Experts of a small language model.
Size: 13 layers, width 320, vocabulary 16384, 46.9M parameters.
Experts: 4 picks a token, a softmax router.
Training: a variant of Adam for the experts, 288M tokens, 8796 steps.
Below are experts of layer 8 (counted from 0) of a mixture-of-experts language model. Rows are named router (the router's row for the expert), gate (a neuron's input weights, with its number), up (a neuron's input weights, with its number), down (a neuron's output weights, with its number) and show model dimensions 192-255. Each number is 128 + 24 x the weight over its row's rms, rounded and kept within 0 to 255.
Before each expert's rows: a language model's description of what the expert responds to; "comes before" lists some tokens at least twice as common just after its tokens as in all text. This comes from a sample of Wikipedia text that the model never trained on. Tokens count by the router's weight.

# expert 9
Table pipes, colons, semicolons, dashes in scores and coordinate symbols, plus short verbs and prepositions such as of, was, became.
comes before: " ", "0", "1", " Apps", " —", " Votes"
router [131 154 140 150  75  90 107 143 123 117 113 132  94 175  86 147 186 174  97 145 142 118 113 126 161 127 142 168 141 158 129 154 143 190 101 103 138 149 111 134 128 121 113  66 120 107  96 118 138  86  94 141 112 157 138 121 122 127  96 141 113 134 164 110]
gate0 [122 117 129 102 110 130 101 117 116 139 148 160 138  80 125 159 155 135 138 116 144 100 111 120 173  69 123 136 129 121 148 166 130 115 144 158 121 146 116 154 173  87 163 159 115 151 127 159 135 128 135 123 195 151 111 124 159  92 157 159 146 136 118 126]
up0 [110 148 189 175 151 155 136 143 150 132 114 106 145 134  94 129  95  97 133 132 122 130 114 159 117 146 111 138  80 123 116 138 113 137 158  63 130  90 167 123 104 128  99  84 140 121 132 120 117 137 112 125  91  98 166 130 129 152 110  95  89 136 132 135]
down0 [176 148 109 116 153 101 164 165 119 109 121 120 147 142  93 149 165 122 121 148 104 150 114  94 112 150 157 132 143 107 135 139 125 133 140 105 156 122 103 120 120 152 142 155 144 146 116 163 106 117 112 123 139 151  84  98  98  73 138 170 149 120 180 157]
gate1 [130 167 109 110 141 117 171 147 131 117 130 126  77 146 151 150 123 100 140 105  70  98 119 134 138 129 129 154 181  94 175 107 133 165 162  99  87 139 113 118 136 125 134  97  83  96 153  98 153 117  87 101 102 154 110  73 138 181 114 122 197 105 110 102]
up1 [118 136 105 156 151 125 136  89 115 104 106 146 139 149  84 113 175 127 161 127 165 152 147  86 137 161 114 117 119 119 115 123 159 123 116 105 136 118 178 116 131 129 103  98 131 129  78 132 146 109 100 154 120 107  99 135 155 127 163 156 122 192 190 149]
down1 [102 125 156 123 131 141 134 122 132 135  89 104 104 121 111 112 119  95 127 120 113 175 168 126 131 114 115  93 133 141 108 148 120 146 113 134 130 134  87  87 130 145 156 146 130 121  91 149 135 113 129 138 150  63 138 141 163 112 139 138  82  76 111 149]

# expert 11
Noun-final tokens and plural endings like Hungary, Croatia, children, players, fluids, and pipe-newline tokens closing table header rows.
comes before: ",", ".", " of", "|", " and", "-"
router [103  80 142 108 150 180 159 117 117  74 123 126 124 126 136  60 116 122 105 103 118 153 155 137 108 142 107  79  83 138 136 127 107 124 159 124 109 121 118 123 120 139 181 182 128 128  94 152 127 170 148 172 148 106  90 152  89 142 142 125 130 119  47 115]
gate0 [143 123 128  71 137 161 139 115  99 128  97 112 126 135 150 141  94 129 120 156 130 132  92 114  95 172 144  76 155  92 127 167 117 145 148 109 103 158 141  83 119 133 136 110 146 131 163 126 111  89 127 125 143 124 133 174  96  92 140 123  96 139 155 122]
up0 [119 152 111 100 108  97 165 155 129 141  79 113 137  99  74  62 135 113 159 158 174 122 100  99 134  85 105 134 103 128 131 113 124 136  95 169 152 113 106  99 106  57 130 108 103 144 109 131  93 165 133 126 119 132 154 115 113 153 125 104  97 103 122 141]
down0 [118 115 124  95  93 119 131 150 153 123  79 146 148 119 104  87 108 128 131 110 129 128 101 121 144 122 120 156 112 115 147 106  76 150 157 102 129  82 158 133  89 144 162 153 104 101 133 108 125 189  86 130 100 132 108 167 107 119 119 121  97 141 106  90]
gate1 [122 104 147 114  80 133 119 119 151 136 130 128 104 107 139 166 111 127 131 152  83 140 107 107 102 126 132  88 142 135 160 165 168 111 147 101 121 135 133 135 189 148 105 132  82 115 109 137 130 173 114 130 151 159  99 112 115  96 118 104 137 154 131 149]
up1 [132 154 120  86 128 117 138 137 137  97 134  94  98 120 176 160 149 120  90 169  84 164 172 141 142 134 164 101 133 138 112 168 161 139 158 135 115 162  95 117 123 146 133  95 106 140 153 136 103 159 146 112 117 101 115 110 155 149 162 110 115 124 130  99]
down1 [100 102 123  95 169 112 107  89 151 132 146 140 120 142 175 164 106 137 114 129 131 145 139 125 139  87 116  99 143 117 103 150 149 108  88 153 147 111 133 151 138 149  94 110 136 123  95 121  93 123 114 107 114 154 106 114 126 108 144 106 152 144 151 160]

# expert 0
Sentence-level links in running prose: commas, periods, relative words like which, who, that, and sentence-opening It after a full stop.
comes before: " the", " was", " is", " The", " a", " he"
router [106 135 169  94 136 162  92 117 142 133 136 124 116 147 112 151 153 120 137  66 103 127 127 127 122 113 119 170 122 147 141 151 150 115 130 131  88 125 143 132 142 173 138 155 105 110 100 129 120 116 100 131 108 159 157 158 141 111  80 156 194 103 109 151]
gate0 [120 158 148 124 128 143 145 184 112 118 139 144 128 119 132  84 185 123 101  60 156 131 100 171 130 144 138 143 138 157 130 136 103 157 108 113 152 111 114  93 140 101  84  85 138 134 141 123 132 143 154 100 132 126 132 138 117 114  96 120 130 176 120 114]
up0 [132 146 141 139 138 174 126 101 138 113 150 111 123 119 103 156 144 141 151 111 116 143 135 112 144 139  89 130 126  90 128 137 117  89 101 118 135 175 119 123 151 146 146 106 179 108 143 141 125  93 138 146 137 109 143 150  94 147 180 109 123 125 135 114]
down0 [ 71 100 130 151 108 108 133 104 135 158 128 161  81 161  85 108 159 114 156 172 122 134 137 155 129 106 103 136 102 116 149 191 133 115 114 114 153 155 161 113 131 180 145 119 107 117 141 126 120 102 127 171 122 134 140 111 137 127 111 113 122 110 160 133]
gate1 [131 157 131 127 127 144  82 138 119 110 126 106 103 153 137 139 105 122 136 133 166 133 144 102 131 135 131 105 119  85 138 163  80 119 110 121 118 111 149 149 132 138 187 119 171 112 144 135 126 133 131 110 148 112 153 111 147 104 130 131 147 127  90  92]
up1 [119 139 110 135 134 101  90 149  76 131 124 121  89 129 128 162 127 115  97 111  90  88 151 102 150 153 150  96 119 106 176 160 138  89 164 115 106 119 147  79  89  93 131 134 167 147 115 136 134 128 141 111 108 127 125 125 166 109 138 154 115 126 105 113]
down1 [107 164 190 123 142 144 104 154 111 110 133 111 118 139 122 138 167 131 147 119 111 128 112 132 173 114 155 132 111 134  89 135 120 133 171 118 142 131  98 146 101 134 111 161 171 153 145 165  93 146 143 125 120 141 125 113 143 128 105 118 123 117 137 105]

# expert 2
Line breaks, colons, semicolons, dashes and numeric separators in infoboxes, tables and coordinates, such as ISSN lines, OMIM IDs, Succeeded by.
comes before: "-", ":", "\n", "=", "|", "20"
router [101 104  80 107 133 117 133 103 122  87 121 137 161 164 132 102 140 121 124 162 158 150 124 125 170 186 136 141 155 130 111 116 135  80  94  96 123 162 162 113 125 148 129 151 129  94 140 116 103 117 140 131 123 137 130  85 106 144 142 112  95 136 158 116]
gate0 [125 140 112 168 150 137 108 118 105 126 114 121 138 146 153 112 103 206 148 154 131  99 123 161 130 125 128 149 169  99 129 128  97 151 140  81 130 141 100 127 105 140 138 114 134 144 144  63  98 110 143 110 127 103 134 137 142 119 131 117 102 116  99 134]
up0 [ 95 100 132 115 129 117 107 110 102 123 164 137 133 106 147 168  99 148 113 109 135 139 136 111 149 148 131 146  98 121 122 152 118 124 133  95 127 138 106 154 154 136 165 179 161 105 145 178 117 197 123 143 128 136 127 157  94 114 124  73 107 145 115 127]
down0 [155 101 146 113 105 141 103 161 183 130 102  93 127 155 128 118  71 148 149 149 106 118 176  86 112 107 112 113 135 161 121 124 152  98 130 109 153  75 153  96 117 120 148 137 112 124 146  71  96 133 158  75 175 141  95 152 136 143 119 145 127  94 124 126]
gate1 [153 126  87 132 111 190 140 179 150 110 116 114 110 165 139 138 127 103 106 164 121 136 127 143 101 146  85 140 161 173 138 141 144 117 146 140  82 130 157 166 118 144 103 131 142 132 125  92 143 101 169 131 169 114 116 131 143 104  88 141 124  98 113 142]
up1 [135 118 150 134 137 118  75  99 139 139 154  99 178 109 136 139 136 139 174 101 107 133 107 128 118 139 145 118 139 174 130 171 106 158 124 140 165  95 123 147 144 173 157 159 127  60 186 125  73 116 131 107 124 155 139 147 140 109 164 126 146 128 109 106]
down1 [146 118 115 119 126 156 100 124 106 134 127 116 100 131 110 130  91 118 120 151 107 131 163 129 118 116 155 101 123  84 173 155 143 134 152 134 130  96 139 106 111  95 134 144  92  96 125 166 100 147 117 122 177 106 144 105  94 115 118 116 108 154 127 120]

# expert 14
Completions of verbs and adverbs after is, was, a, like relied, depends, closely, plus used, known, released, located, well, only.
comes before: " to", " in", " of", " by", " as", " on"
router [121 130 116 135 159 120 143 112  96 109 161  86 137 100 119 113 114 116 156 117 152 116 114  72 166 156 111 139 102 202 153 106 127 156 151 140 134 106 107  97 170 130 142 165 145 128  93 107 135 154 138 147 156 122 129 155 127 130 136 138  95 130 116 108]
gate0 [137 157 133 129 136 128 163 152 130 111 164 121 154  88 157 138 108 160 123 119 126 155  82 122 111 145 124 151  95 124 128 123 105 158 119 147 129 139 127 151  79 134 123 135  79 107 103 133 111  70 116 104 132  85 125 131 125 117 102 145 117 128 142 161]
up0 [131 113 114 107 134 120 161 134 114 120 111 130 130 174 112  98 152 140 127 116 160 127 113 106 100 104 146 108 145 102  87 111 168 114 125 143 143 136 105 133 131 107 162 138 159 150 106 126 169 149 175 125 112 122 105 124 147 151 175 156  97 122 167 106]
down0 [160 130 103  89 113 126 117  87 134 141 113 114  96 128 122 120  95 105 125 110 135 115 105 164 128 113 137 143 130 108 158 143 124 127 157 142 179 103 137 125 135 110 152 140 183 149  76 122 154 126 119 118  72 128 116 122  92 129 122 148 154 118 166 112]
gate1 [106 111 108  84 171 105 160 114 127 140 124 135 114  96 105 117 130 142 122 130 137 163 111 114 121  90 127 118 130  92  99  91 159 103 104 135 138 129 126 106 190 123 142 171 163 125 118 115 136 133 116 111 116 129 113 142 108 101 164 156 120  94 135 139]
up1 [ 79 130 126 138 156 109  77 110 112 160 110 119  71  77 132 140 172 156 175 122 113 119 103 115 105 107 144 103 149 143  88 149 124 123  73 116 121  87 116  97 139 142 185 154 127 160 141 104 124 138 110 125 136  94 158  94 115 163 129 143 165 104 109 128]
down1 [126 111 163 115 138 136 135 102 136 161 151 127 138  94 176 112 145 139 125 135 122 129 134 176 144  85  92 121 102 155 114 139  99 140 107 107 130 118 102  99 149 104 147 148 145 139  87  78 100 168 117 136 134 132 157 152 142 111 110 139 100 129 125 119]

# expert 12
Prepositions and verbs in athlete biographies and match reports, such as with, against, after, over, recorded, scored, plus season table cells.
comes before: " the", " a", " his", " to", " he", " her"
router [123 138 172 147 110 160 122 126  82 188 133 142 113 136  95 158 147 109 101 132 126 101 126 124 137  92 133 168 149 111 128 152  89 125 160 142 111 128 108 135 117  97 143 112 166 121 162 159 102  84 137 154 164  93 168 155 117 125 138  97 105 139  93 129]
gate0 [160  92 125  95 117 128 185 121 168 125  95 116 144 113 142 115 119 159 141  94 129 152 101 129 116 149 113 111 147 135  95  69 136 105 133 142 193 105 165 121 139 108  46  57 161 143 124 127 126 124 107 138 129 144 130 130 136 118  87  86 115 137 127 157]
up0 [128  88 104 121 104  80  92 150 122 160 136  94 122 126 118 154 124 113 151  81 147 124 130 156 115 139 102 152 109 148 143 146  69 165 143 165 160 148 135 156 125 129 115 124 106 123 125 109  65 128 116 100 151 109 136 102 151  89 126 125 129  94 132  90]
down0 [152 115 142  95 136 132 117 169 142 121 205  95 145  78 110 121 139 149 120 174 148 138 143 161 140 114 144 145 133  97 147  68 146 149 127 120 150 162 141 133 186 138  86 100 113  99 124 143 131 126 113 159 122  63 114 121 124 113 116 164 146 157 111 126]
gate1 [115  98 107 184 119 151 153 158  86  97 128 143 134 139 126 135 138 126 123 124 162 142 134 121  93 110 145 124  92 139 144 185 131 106 111 146 111 134 181  92 139 132 153  85 170 140 182 131 128 106 135 132 167 145 141 122 111 120 138 146 129 162  71 100]
up1 [119 140 119  90 129 101 126 162 148 145 121 141 126 102 151 116 149 103 131 142 158 113  60 108  91 110 130  92 148 125 132 125 189 114 158 109 155 145 125 118 108 118 118 132 107 145  81 147 121 109 141 106 102 147 180 133 114 138 119 115 140 149 151  91]
down1 [ 98 107 122 110 118 144 116 103 117  88 157  96 122 139 168 124 118 134 117 173 122 180 128 108 150 160 174 117 103 132 131 151 133 121 147 177 181 140 129 108 139 120  71 120  97 145 112 145 133 109 113 164 127 121 109  86 119 112 142  80 125 148 114  84]